config = dict(
    qk_norm=False,
    init_std_qkv=0.0361,
    optimizer='muon_variant',
    seq_len=256,
)
Below are experts of layer 2 (counted from 0) of a mixture-of-experts language model. Rows are named router (the router's row for the expert), gate (a neuron's input weights, with its number), up (a neuron's input weights, with its number), down (a neuron's output weights, with its number) and show model dimensions 240-287. Each number is 128 + 32 x the weight over its row's rms, rounded and kept within 0 to 255. Numbers have three digits each.
After each expert's rows: "gets" lists some tokens that make up at least twice as much of what it gets as of all text; "raises" lists some tokens whose logits its average output raises strongly, later layers aside. This comes from a sample of Wikipedia text that the model never trained on. Tokens count by the router's weight.

# expert 3
router:167156129115144145096094160109151122147123143123140090110110101123100173119064149152117179134106097090191155155075116159123131156079177099148074
gate0:133120145082130103169078135196143157072080197128066159122124210160141122191144118124147144120066106117133138118115084091169117120173126128170108
up0:142149151063097122136178136140153094135139047063144120128070136112116119122142176094141128108132145085144069142126159157092156103201082137089124
down0:166117131141146116113135176140120125122020145135142091116120141127080103125089143100150110121100107085115145172063122157121162124089136144133216
gate1:138128111039110113134136119143119132080112145115136099170081181070179107153083124153114143078126103131136080130128162082172153137142139128084120
up1:149157158139086141162123145132092116122120111158130103124075185109169170088132120120159154148170118084154090164083146132151139093098150141062123
down1:181138104143076137174075100126146167129165075080064103117138083109097113162132131138125115170144141117114146042092157113113078085129113114171095
gate2:220160123197132151166042123120094092108153116129116120185143154159153122067097068128151117164077115155053103185115093123118169093076098148120090
up2:107145108131141162112094138107125099117111094095127111199143137115112146051128128135128111115124072124031100173189159128166108139182110116162125
down2:168127169088163092122163150083069142150131111132149147113137112111125185108118131127116130116129160120130188099127128123106149125135083046088139
gate3:070168115148206103120126143076127104124133070142129083114112155119155127157115113172140183161125113156176120209163073096128165145110113125090119
up3:171138151121091144173095107170124141126129102130129157146140131083127167152110126114116096161128136138118101136113145156093092084118096157156102
down3:084101166141145149113175158111131117148143207139212126080115209133108173107108117105138208121135094124168116145097111113125052126175092145115107
gate4:145115196128148139182129164153109149135140124141134151183142094067150158102112167115118110076109137072233098137106140129162123108184145138124088
up4:141118116176134078154102079200134127131115179144121147146090154161121112089180122131102132175109125144126126124081124105130127136123075125166126
down4:151102151142101159159140099108110145104085124181117163172135139185142112059099157140138121098194165133084135112097100095129149131099119153091096
gate5:188055140103104080156115132196147138103161084108129160136180198111070127130168101168110107153158091189192102131144087137158118137152122111116109
up5:089120145125156130089125181068189097105187206090098141137089079139123141133121122071164183152132147087083177162121146093145174137134131141128152
down5:206069155105103108149110087106152146114184159104130150144154123162057148152134124146153149087122125160095119126107241148102112167131109135116139
gate6:101134142155132084152123142104207155115143048127146104125185090119090155114102106140131085131138086092127155187066109113099144165115093078142129
up6:060137192150086133103180150082105166099126154128131156120135167168090129158091124114121128124131173121144143125065131143154129147104110133150135
down6:111125144152173120115180191090084101104114091108074159071040136098153149145076088112169108138154086119107133071154135188111086113105110133102119
gate7:143174150112132070116118090092129163174158179185151045088163115122134078140124153131102146127125126132109119085118112118147161196100159118111113
up7:126104131124140131097154217169119155138122167138106163123161138122090164204140134131207148180127120104108109179136153130046105142118078079102126
down7:099117140101159086093124095188102087118077137174107108117147137169083128098113107121088121135150114166133110124124124081154170066132112059100142
gate8:114179098129109147130192114119089089094113105150126168137140137096097174122139113096114166096082168096142102092104099136148147142139141124062149
up8:084149150144112118132100139196136147181113182149148112084116131072163096198163171128150076112195164139068147113166142101176139111091135147121178
down8:123064140103085115188085101136139164123135126171119111156105045114127157124105153070081136130159117092153117116103107126124068137155105179132174
gate9:170159167109159167138140121162108136098166201108115113136170091124169081140195148098153143097149148128184134073120141060083131122144053078121137
up9:110090140078146106153137109123106111103164147127113155156226097075163097096146056091127159078102101103125131159137139088129165177161107054072148
down9:142117140189071095119057118114141112157127119120089110101167119139128083117105140114073139178080141127109099069200081151085177102090116177180136
gate10:123133105118172135150158075076122105146113106165138149101220142131157151102111138152142141155173111080064107116133155164171163127114164119080082
up10:186070142121125088155115156082111111066158130113116109116134145149114172128146180167141168111132099183141074135196120183115111098103100134139159
down10:146167129088074081119193135084144177139179168150111074145151089135164122163125125148081089153132104086183081164125135112084129107134140191116190
gate11:134086136147136100101116106114103142072148149140091129119129104173137101103143163114156172166153103149118119170120146128128124131117140137164129
up11:167130112095151178142164166188123139177127114056135135120122097099104162124112069107165116068100084113167180126154155097123113112106144132168164
down11:149135152180153089092159103116147147152161151154062106168144163100131100121105080171095067148159123148135090180127192077103069167131090181151172
gate12:146187097110124088146099174133108157127072048114080139111149153084118113062143106088051125151145190119187119104082084136104177093178141117120132
up12:129177128183097144099067106100133121177130143077078110132080093086117117147046175141122107127169143142129206179133133157092112109161170125101145
down12:220123134089137095161108178167087112060143146149123125070110140113106095131114138131074107124128128120187096137115055099160109115140163130160117
gate13:163112090168147120056092086091101147123106151124108170165101156146096141119128134178161131126152103135143079118128099090133104091147115089107125
up13:054180109114111093138096105110140110166120138181131126133142099147123146148142118104193124100119119117129069111155142166101131097085133142175142
down13:166171137158145136142084153145122141143126111131040139102105093122106127104117157163096153113124154161113119132147112164150150139164172121150094
gate14:156101097088115063130088122099151133132102126144096205106123124104123088122151146198104139116118171156106144133074126149159112130128068137168151
up14:102100128161105179085088117102141133157094099079101135146093121065062150110149121096106211136122146130085102120101156169134087035127120132128172
down14:115094132108107122136088150128123140166117140107178126102157101016081167117079098136130164152104119094124125158152113136147096110119141094129144
gate15:146092185155124121118125174162138107086157133153140082139133144113095080157165147084099080153086147160099137089124116075144137170115102109142141
up15:107136192123081104128114145129175109126100094176215110160081093146151131160162104148130144067112159130083141086136148145111138166073161063113146
down15:094192106040151109159131159136150130159066162127111144097082101164163188142122116129132136081184153109109138112149148168048113171103130130135150
gets: "3", "2", "4", "6", "5", "7"
raises: ".", ",", "-", " in"

# expert 8
router:092124163145121117085163142103120155102131130128158154072157135107176154133132109189107116147149077099104161138174103127123137148073111125099093
gate0:115147143143128160085115126186117161105127123116187068114128175090147166161126122065136093099105166125192069222096191111125143114121092163176124
up0:104073188146122119122110119135115177151132122090134102101071123104159107134103096100163145129099090104139078127151060162157143086120129143145136
down0:128117122226003081122156205127068161127147142152173150148104125119167141124151103108140133156170141097160138119099116094105107189106133143116125
gate1:151123112160123149190149151134114191162140169076107100150177118118101121080175100085142063160087188167161177157093110145133126150152130135108094
up1:111111163118147178137097126145147105110149128151105170140136121106079143220113129137122121133162149135089095124181179129141152131115179155149088
down1:074150063115173104111118147182133185140146115093140155141126079132110132166130115109128086153068124135119147170152151150177140159112095156109126
gate2:147146143102122117103140124137155074090154068154139197099163134082086114119078123195111079145074174197125150152147097058138119089163109134121108
up2:148135108136079099090085099212102167067201107122108171172065158036112153149135105180157180107103122110108081122161131096100135127124133144174098
down2:086125110144077126116186176169180155108181159150114158161145114073096151158076112131140108101143149091056159152099145116150145090131109126151177
gate3:121096175126165185117108123153121123141113158120153160108153145082116129126133177162123124105128115122151160207148153124126100072103118138136133
up3:134177068128141199105143101113074092129116124132091131134085063130181205153151113160140133150107136110123168075125136134105133169165126147121130
down3:078093154115149127114154131175101143105170117116167160131163110091120127133128106138147148078162140198180138127185115150095156114149132169099113
gate4:130118219127148154119157115088143153114075128129102132123143099156111086134124114149108219090111144135118130187144235125210071183148181170132102
up4:114124167152105150145165152065151108107112199179105104151117104110118139153131077126102104114175126136170186136152153143185196158167128109105046
down4:135106173149103094160142165193145104102164115156162125172131146125111172067163083127150139172145141149139161061081109133136139114072088091115113
gate5:108160130205149123093125178143131068115167104204175102105153174128121098147162104155157088175135157132071148089129104190083146148100140202117136
up5:126122077156123158123156115117116140100204158071167109156138141161105151088121118165114165173121140141136169137113075168102156119105172127153136
down5:142096130133130096143094097128127127098093143108096135169141182124102151101066113152124118112191180130148120122135093089144151071131107096166180
gate6:099110111141120167170121089168127200086093119103124171161156040127156073128164131152129117126142136118139147121122117173074120152149056160122116
up6:134154123109152074163122178104119157123165110098106147133126180122097150106114166126129121134110117129129131066094139162128115123161147106111226
down6:162111123059159130167129151131072152079171124121179145121145150173124163151110114121160131134114144166125137141107135071104181111141092105044105
gate7:136109140131101064141120171133105067134122140139143072115145133097180053162114179116122119110080219178127149078128126175131082118101133156188085
up7:142138135155144127152153134156084150140182129077170078125137179126078126132086130162178108127116139127118139098148102136121105115098077110124141
down7:094116152038119187128128113128185156136185123123100140089154121139085132118154111107113105109167132093128160095111106082061122128138121127118093
gate8:136101190094143093145184065192134121118087138079151070089187161111186116070157146121122130088106119183082143109139138104140148089057074123105123
up8:112140149148207106095147116206124124103152062055137095157127108077104129097138121135121138081093109254125147129130097154127124108125098178089169
down8:097131073116095131097162088103127110111105186147087067165114136085085138127156145141160159156106116135098144188088116121159135169151153136071125
gate9:106155129148115160144115149071161117163133174093158165168120093136152090130135152161153132130144156132114122144131178086150164113068134130129123
up9:096163140138119073142151116076171150115178163141166160120173127070087122148158142125048107140155125138108133098124122148145137152178096144125154
down9:143147111115158102131077179150152101136126089122113126143083135090154129062114142125135155102208147160130173126142106092128140096138135123163077
gate10:187140161152163151127099145154083158145183090194120179091109120127074126148109187055134137151120115177122107107124149129192117137146126107150119
up10:136063126150142154132148152132100106132122172148213161115173091083145071160182152126160179127147161134159156135107146087133137245073119115127102
down10:096069074137130166162096184135133141129165110121169116117134071113061115163123080165150141115089138150158119101089136106151138123143126180185109
gate11:138115138181121108104137064116151164106154165110020111176139079148183143074130126118116168107134165144131111134135216101123077170091090093094106
up11:139169134125157183127145109143087112127132162125116099103134146138123106164111111135120105127151146152193116076163150175081182108107162121130162
down11:101096127137130103153175091108166111139158115096093111135129145109156115130173166119150154133094156074144118113120174165109093152118107170102159
gate12:133122146119143130131082156125103087101153104093097164105136112072161099145125133198077152077126187114115104081136108102088107125095140196175081
up12:054156152066162083124106156141122140129144127140116086095116124106133123135154154148155128145155105110140190140157177099087095100157173127121171
down12:146147104135140156085115141133101124094156095030060112079108122130141101111101139093112198138192136141104126150174127087058118148083107069138113
gate13:147021126193196127112173145104115128103161145075130143132143174140124137157108101161147153168137092138117099180074123100193123136107112141115121
up13:136114124123133071086178167117167134229123127114156096128164107127185084144097146110143137087089115095122096187131143137121189130144136107077182
down13:104120086081106142087153149086132149176177125133114112152097098146165111078094172124132096072161118150126103128178122110123115099165119129079149
gate14:114137111131101161141152111124203106081115195145101111119140133165157114129167102092080199109098132127135127142085120084111170130105124163108181
up14:129150159109164123141093104158126155112097119151093081114107120154121111133155141103096171110148137091105161146086089146134094114170145188058116
down14:076094101154132095137163129107070146146128103125201185090141080157083140094096094110108082133133123078100142096127178118100204146048065140141094
gate15:166139134137120105159083135087113126128201064149077138142124120162053108153126147128142149118069140107134159094069169149112213079142158100115146
up15:076183149105143101095126113080144120196116149149149132144052142116142132151155097140136108137146132171080183140094127161141091194093094154138122
down15:172112153053122188184133144084110171183178094156072138139116085181108116114147121160153159130136187090131081138157116139120139158097165046097134
gets: "==", "===", " =", " ===", " ==", ")"
raises: "\n\n", "\n", ",", " with", ", the"

# expert 6
router:123069145124101085139075112124127173188145154058109092103163073179200034117106083141156156101100173143109198193163084139120116130113100109091072
gate0:192103139172120164106072141128110180105161155139122108127121162089154114152080133103115158123156155181065108152067118115128135120095093124095097
up0:138113099167188131134125157100150176061100139169074116110146059124155140120111124205096161110124155168182147132148187168075117101124125202106157
down0:072094195130198064118114150163126098186191150099126080132120100152110108128139088131107166153081055117148124071118144105133142136160142113126117
gate1:119165126112079131098090139135140160143131105124046143166161172159176142109123160100039114149100151110215162110096102089128079100109124149141173
up1:116122117118095100096085108121086110117128116105168113174144080077152157057123083092135092168108129070104111109116168106144161115152162143088103
down1:068141127125116121101155051146141124150116148108119089171091151078078102161182151144161103096137120135109202152106097191148122154108067103090156
gate2:110064192135138160143132165108114085191129151191230056147141147101135154093134153122172077137140129153127143109141068102181067118115091075133113
up2:143146098136118095134107110099153145124107132095151135117097098157138135181065155127163146144085123116142110135153115108150107154055117109219123
down2:116130177165136104157118180181115106125122127123097116109130115141132088121102132101136149107144115125150122103077147108087161117115113076150148
gate3:140090159117198177130162106126134128147132154115113125186129066110124120118100149137108135095115143139122094099158100152113112108119182149109106
up3:113118101169130110156096148138149082068170152096163122179126099230154170175121165169085138108071176099099072109125176154096136194108198149107108
down3:089140163144112120086173124128093135125164157141116111188101154149063102104051184134130118122139104079122127110113139125131155147081126120093175
gate4:130151086096181084126140118132166109134161089148125138132142140155148104105139127111084055102178144126094107142172135200095102108127136067069141
up4:110156159106126133107118138117102125099110077119159111056162189131149191072138159190093157133106074189152115115140114149156121114092086100143137
down4:128090104160145182152084113172125158141134144122105162130152105120139121130114090129128137124090161152138136079028145105124106168156147178116141
gate5:107114127164132120120153172152132173170129136181149171104116105136188138135112140045077134139126147144168153131119129117111148113137090138133103
up5:119122126135152118156160145146163119103089111066145157135130171119172148142124156150128163093158140155111135110130118167116125116136159149184017
down5:200104117077113130118160078146112096126132152138161095150138159121123121154110088104090167153138125111112175110143113171153151105114166123120068
gate6:116117157155102160140105152158184174119122125165196150134145101098156132115109190144154113080107124207155084085153109198179117044098111122109114
up6:137067145116174186096165110110150070187182101105048117070116145181185063130106140053086070154179102145111176151136141180115131156172181127123115
down6:132154123178117085128153177086082067139124177110013186096104139121142139121164099134115192152101077039137131137102118076109120136153097100113122
gate7:134141080089087164111130163094095067148141153000147141129100121169155140133137125143103120145121084164133192115148157103066157095108105137085126
up7:130111131123122175076154100141135222099099092160088144137164113101106117102107153150094129132141150102149174117162110100160149115113094104113124
down7:137178167145082052169173109153159123102108133128156145115138154167152146157136134097107096154141156095083156137080167113057141098120118086131161
gate8:123134134091145113141062132082129135105090070119117174091095094113130145200084133153092178097093160145117157121060114106119083111147155132120093
up8:099163116079109131159105139143149158130136141147102111092096130103132047133088161124168137156179061112138130113158083148100120158116121159158175
down8:191107100159179092146107182161126164086145141075125174081184123085133120153145109166142060120113129119168119134098111123136128143090114035193087
gate9:137113141146142140082079095130062107049110122083136077154178184116227132170121144104141144138118199149164151139105093099088116161125096156148128
up9:083132175124163135100111167110116138109147083137099074140163133129116136106131114137132102109097094178139095150143112093146111142153169168089160
down9:111119102162114110192113093159178133142153062126086166101134090127119116108104096124178120155117055116130158152102175149156106121100104119113164
gate10:139161143056097095108122137168112118111116115112088135132137198068149164126115114087162177131142132168103179159160132152101196117089096162172121
up10:124126178069100097156169130114187158107138091137123137153066116095153115133115027155115111115104111150138107101178106153069128127109073094100142
down10:121094122038091090090134114123187121103072124152206155189151143140152075145111127157104129134150202134108139112136121151137145081161128112127128
gate11:118127152140093120124126178152203135155149107092153154099086148104121128140190143121076077093101180163171161108124142163100132187169173165149120
up11:113182104202147093125096094154115071106156140162152114147097101103155112133128132152084096126112127130073093130093134128119105137171177151145106
down11:132145076104181135092063142155066131081100087119073203084071130110171110173156169077159105095093066090156108153092138088134126135081123141164151
gate12:121121112150133134176129188165152118164122165115120117133158101155109151070125133105124124133157121087081105067113187116115128106120096095126131
up12:091092111083190106172091130129137074194199134142124145134116122208144182129141123082165066153095127072131092108133163047130185141149140099100124
down12:114129115130152121078107091122071105133193135130152149068112115119176148130139096146188151130113084123117097183182152139087099226146136089140067
gate13:171122141130104153105106130132111119093115128080107179201216118153136109072110160123201116130117104133137118165107130047180101114131158112120129
up13:136172130094095112095110111122127031160143138115133180193182082124172074096211118174153187139140153111082139175114120087116144115120192137108139
down13:118132145052120076073139082077139074155114093141186098147135092130189148186138111129125108091135105064149136110138099111139196114143101163111066
gate14:106122152142092168114136075172099121088081174143115141130140125092120151134082144122103077104131109109161143099143076144139111132098134097107113
up14:175150123128128101143162138108116154164124108060115121189089106083168112099068121104080087063135172127182100027108120128144107126118137127099055
down14:090109113092153150123155109042128096065133127133091136141103080099178125093074115111121167048122178146100115148233106151112133117031170119044134
gate15:110098173141149102147144152106126174139161164126126082134085078167149156137157105112155124206146162072131141103182119138112107180139147164188146
up15:196115183116158077140136150105095108066067105187098098148120145133117098097155085169163146151116117162163084135113084091181101125054118077149165
down15:173065195178152153134166175112128148108106098130136102168122137136131125142092137107148095174140143146100172095149132121109142125183160117109118
gets: "\n\n", "1", ":", "\"", ".", "2"
raises: "The", "==", "==See also==", "In ", "In", "At"

# expert 14
router:129052142145111075098160141161104140139148087155146155099158116129094125166093083136166166119153087166107147107190110087124120155157092093137181
gate0:117097147173117202134126172075167159107104211154089117048100139138154164081137114065140178105157093168135105144151095100118157144159115137116098
up0:141113130149066129148115133146147141203181097089109081151138088128120129137096123158111123096129193121092119146149125079132075114163102173154136
down0:094145212139138175177121093125134080148124122103119138134138107150078146114152064107154173124144101108128109091125084202111101112108114168146162
gate1:164154129158135133137153163100130110130149135125096141104184049107132120153161167055124145092152138075117139116097113148178068154161108066110078
up1:107096099097107118147166208119118129120084146159172130145163131081157036103164137139176135113101107138130097153151120111150154161148206158114134
down1:141075111057149119105136147117109210105182086151101182137083125099127135167126155133188115110124164104071125133123107162137072177092140142136143
gate2:110091131119189131167139109087125087118107102066143175113110104122153175152093097151132141127105163178088153098138139146108132183108141153090074
up2:128149156108135125172109122124189086152137169145106140096136130194100177167179127119091142123094109052090108105116118119187115156149153146093157
down2:172098111133179153098129145088127118205190099087134105159090125080124066139106119106126110085141135129106093088141101093092140075128198117137074
gate3:117122176110123083102112166097143143137157130090105130134081097125096130068101180083155105142104137111070080174182135065136141112126109127155134
up3:198120147096080108153163115110099059117124163145134124131136105135099116146124119121121154080166113082119112094130070126175091130160110119102096
down3:086094107140146132120177123147091122119101108109107121128125138130174176104031065156117135124139162121145137141149160072083126084136170153131111
gate4:180159123117182128077090187133137136156157132106186081131147151096103149089090134162102094182117121145170130163125128145078109146191113098197148
up4:115169104114154120159143128141142076123147108171122096182095124077132118148111129118062153110116136143106114092133131175149136134159143101109158
down4:079088083154100132114157219146135138144187146113128177139167146115133145135107075087145110111101146113118103165153185184114148080105147096148147
gate5:151124152153150174156153143105101111144176093106104050148178083152091156111116099093106139102097139110137114152120165160090136065089063160137108
up5:187092122113167164138164122113077098119102097134089111133114133118087142129106082130106089118105146134183201177147141136161112066127119141140164
down5:146125124177075153138197129145110125127087061129127112117114086122122096056145088133201152112085152173099207139117095099135105158116133116143097
gate6:136108110170162130143106074089103117156106144118073141149161139169034119126129147121169137133118098106209135135136182162128085128125128107099087
up6:120080141115129140077164098152055125115124115144134110123111102121129170195137084132164141106119097152161119101165132101143126081106123125108083
down6:091089108151132097143170120182065104132127112113149086145123151157146149110157094187108107132149106172153126164169154124127102164153118167115091
gate7:132143123108188102127168070087117172151096084176111132159118113157087038155127172079117153129140092105110148124078097064122035089130156196167061
up7:103126087109183132090102083109176118141049136160160159154134158152211081139130113105081159124156102174128081139092101089116086148164161147082132
down7:131122126084153129099144115146124114110104093179088086105064078147048138133108142069077160069172075150180079112091136121106098141077102134168103
gate8:179148106114105116091118115139152178154095098126171107107105129138112169172114114140188110188136191090106116144138114128144131145034207072063122
up8:088197122080133086091143086186146124059103143108130137091127143057165107187140098144077085115107164150103178157122106154128134176098107107122127
down8:124140114117161154119146145135151106135155108093090117161135101167117162120142112223101133121121102177150151110139147119132156101122138120154118
gate9:083170132210073120149157110135127171121128085102099081120135140160133073146127156106114147087115106209107206172164126100129121086135074093153092
up9:152141133144062090097166126125135154153138212125138136143122153115123112118172141191117188079162153106140153121153133125100106152144113098084085
down9:197043157038153139142049158138166114111115102168250172159141220130099152055103129083124102126136140118178065082123152207130168147138131153098191
gate10:112119059096156191100137167141169129170171157093055190126127087121094116145095152109127123125120095126177123112092163132160100131082051108098130
up10:068172130143032112126174144126140146176148152149134141108107112091111104175111118164123080113144175126048094197103182085118106097090137122083135
down10:143152088103104158201225080063123117070078109145095176140128126156084116144203078070092131094187168142169145112071183136137157092125136144126128
gate11:165129149149164100167186125117148110104153086116135175129171155099124163218169125163173143123063134136156172116094096148158068058097141154112101
up11:107091132151115073146178125111147151166111125071158146156178093067167096154104082179161112128120129098182147123071186101151091158085150153093125
down11:107140119153105112081170099088147130163122154158108144209104144160161130121101096116147194078074142143134140100087065144141169104147129117094150
gate12:135136116120125168172195124165138121174211199084146127149152081157134096115148103159122104079162101102119099148091145136126151084123135158115123
up12:123136126123096180095146148169088166117140131099137072165096131093098146117130121082147157140115090090096099161107135155138146137085120151120145
down12:080119161110106161098105123093145153128108091135113128138135122133064123151137133086175101146111166194112118136072081169142147106119165134110095
gate13:114192176174132098114093123026079092128177213105138107171132105171119112069126120095152124136129181078133140140097092155102150112128098162113141
up13:135134156175057107110123147085062107143144184123094137144164142103093107136107163124107165173123114154160158126142089155168168135112106141077167
down13:122119083115079163157117153154173163133194117112099091096140142106108129122098191139156114124080084118106104133209130166123098146119154158101120
gate14:155127097163124157069116075140156112118133052110086129138109107137188130134198101190147186108171129160169087133119108125169150101187108162094152
up14:167102124091137165084121183055085133119126105072109088101118137153118137070154110100167126135173105081153149132081150132148100149138150150110068
down14:133122143097121141112119118132163182124133135097110143155116081103146125132196126113174087100109111126112153145150113122120147097179076097086143
gate15:129104143143154118160144132089127171110093102111187102184066131123135127134110139111094179095152110125157121105110100165124108155148126130096104
up15:093123097161097080141099098052106139159142124148125146121116105147161077156110199139119173103105177096100106135175159116161146075098098114133080
down15:181156139109137139094117110218124183113163107147092176120163160182121091156130133116102098136171172166227106175143160135150073142158138154171113
gets: " | ", " ", "–", "| ", " (", ", "
raises: "1", "2", "10", "11", "18", "12"

# expert 12
router:132073089127081117116140118097118147131098093178076092081135117069132064088156110092146108161121126127156103147123075154158088116112169090162161
gate0:126127048133168145109087144170098112140171127128133090171168106105116094082119097054127087119142171127147165155122126103123142114128170134139099
up0:154102095137056174144171106176120117104118209166138135122116118150132150112131148058100145135130102128171120120131151088162142097161144080128198
down0:101117154126125140095106080098159154127142137127141097146053102129105142187146124137095075113071152137204127165124077164158146143147193111162082
gate1:133106143142152120123124151055081129167149138119121159099159138099158126123095153113136146058090126163118101156068153117185099103058161143172101
up1:094143137096157123095128117127094087124174126109053165080101131168182112124122169127160118104140147152125117152130129143132102146110139126122086
down1:102123148144135182130153142151125138131068133181120140083124097193128115106157114150153088141099124151101174127162119140093138108115085156153151
gate2:071162067146168046078097088112119155173157111089071106111135126156192089104118145108058132099091094081132101090110095145165101054127114171128142
up2:082108144118132151142110197104083100107091145132122097123090164061075143084240151113129162193116100115149142098123125151076167177163094088128122
down2:167134165118118116134132111162105131128101105121087143148100077093161095099140147137096115170191122127126145087076151137169144125117155159116115
gate3:144130149148083187102118094121118105102163102171129176123102146104175184097089100124119157103114120078149163055123166169137145104164105156170152
up3:104170135102145139171164112068117134163123154127161111130135087169156174138108117147173152082122108102129115184093099141110146169116115077162104
down3:131096127196119139114207105144136127080111131101144159159120086108125138145096141101113128110176137140133148090161102165083126136100138104119160
gate4:094115120133122139165113139148135136093206089137141161076140121103161116095111132151176134122110087141159128134123159094093095169087161037138051
up4:121120038054166140146088166202178171129152107132095084116127118113126154101122142106153156138134143135162058112132125147118083207089150060110099
down4:146131122117161208130112221132138107148160118159167119101121125114157146103114140129121111088121104086111141126082113109124165187117157164140125
gate5:137123126134096096105122098124156196154124163179135122113148101162133131160118101096079125094088157091116081142153104139134078179114119078116138
up5:111138081097126123122102185093141125118140066158171107101198074161161216096111151137122159181158161126106185127138157101140101126110101108150151
down5:195143184139150127189138179087141152121065180152124069129126121142138141120089114189127108171170129141119107078091159194093152110159099144112149
gate6:106147172140126112109112072156097104128094095120097147094100108132121137128138142123093079147143053089160151139114083107126106175107129154087158
up6:088105128227143107157171138121132144176079136122149181108156140131159100183157134169122158116118117067138132126112151116141152101102127130176091
down6:122098161101132080110191116133182123106101101187133079135169120170110183140112075168102079116133096108114111058158151077123094116136129161101135
gate7:114117119135145168137103167144085151149198087127150137088190102119179149123170121146116158136195149118110159112146096126160088107126157060113084
up7:102175163153099105105119150057137128081130140133129183116155136084148202138134141132079144145159084162112121077120149100123147090078154142188108
down7:128103150145061137102145118151129133150126150111160200097161161114141106133201185131085150201136126157099137139070081134097156123106108085092117
gate8:132117128118152164116124089092150149157226092083084113122097116119144142191104132108081108121131165156152145128104130139100056058156111123132104
up8:160022103099100085144127115137085098166155068152144101151091128181089165103123094110136093119124050097115098144108078142111074109134104148130126
down8:122125139158104107137123174104104111098088177105152137117132080073169104059058153124184061086148145097140118166190142107108142106079142068131106
gate9:120143165115159124151081130137124155141103147113164215120186133083127155084125154173122098214162100149122143167128120102153155109131104142118193
up9:135087135117099095120178113106122102079101173189135069142084146136126138140155133149143154140123119134111151204115117129105108138135160128122134
down9:119115138155099121178170110081144124087166142083150110103097132141146140146152104108120177102143162115168163095134138123127159101109074159147123
gate10:104121066112191109132117100136129129150154158129114129129170156120088139160087110121119114163115151144098128143156063203087173104132107181121087
up10:131125119104145192203107164121122084192159151096103131141058144162164086123133133125170103088180159126096113086131141080129131101131181115118105
down10:167116143149100147124170142108173082108157167181098154126084132100167163187120162122171071135147094192193142110087168176150114150129085154129111
gate11:129143143104122146162125155138143125137131100126103176112186138136070143133136112151091182107099133180159146060145104027096130126222146151131133
up11:118152092104128132094147103142119125205135109087145138124135085189099097156089120158106139144145124094127142167102167082127134088177145167180070
down11:139135115139096140127117077128130140124159085125185123118157162164119181153108114078161103192129163068165130088132074144086135213112145147144189
gate12:193144083115123114127163148127144153167163123088052121109093096110137121170094112057035116125092146172121118086113171076073116089093195099094108
up12:094181136162116154104165082120175116165168079167164151108107178088071166097105220131148126149118119105120139092125156105156129099061169123090117
down12:142138120062120099134171120186129209166118082186138142128089107161068122082159147146125154150119150134143161208145116166109095102142151099170176
gate13:132097130128131140135089124133070142098136087165152092141111129175131092143173105158117132086152162135136189141081186129115164127114153112081082
up13:086098172070086207155066099133153132180220167109119165126114108110118150120117139074127101144100124112127082129183119116074145146174130119150124
down13:174075113162106120132141116126082106147113125190129215127158176147099118106127129108150153108120092170159171140053141097133142164141172065099153
gate14:160145120114196133045166137030126071131115128122153097131140108105180127119140119159159091151183124138124126130140050212123161126138141162170152
up14:151121105149127182078133124104118126106121160091094157081159094114145104130121093159130132190152170144138139106147164095141173145077170142089081
down14:140155104185168148104121132098144128109125141159158111089085132174153128073104113106103111130116038135112104143099054152104117077148138095159115
gate15:099110144119100122121113110107109154150156094127134171110075125162131177081164090110157171096131101140163148122158111084178091172160114181131106
up15:108145129110152064162128093146119131218121143166147077099112081101133121120078148123157087060103117109126141109084081095127170134119073163171136
down15:136183099119154146175122105179081169125124068111143101155140156139137133142164166115040142150128117174121128137120115123164111165126134070056157
gets: " |", " |  |", ") |", "|", "% |", "0"
raises: "\n", "\n\n", "."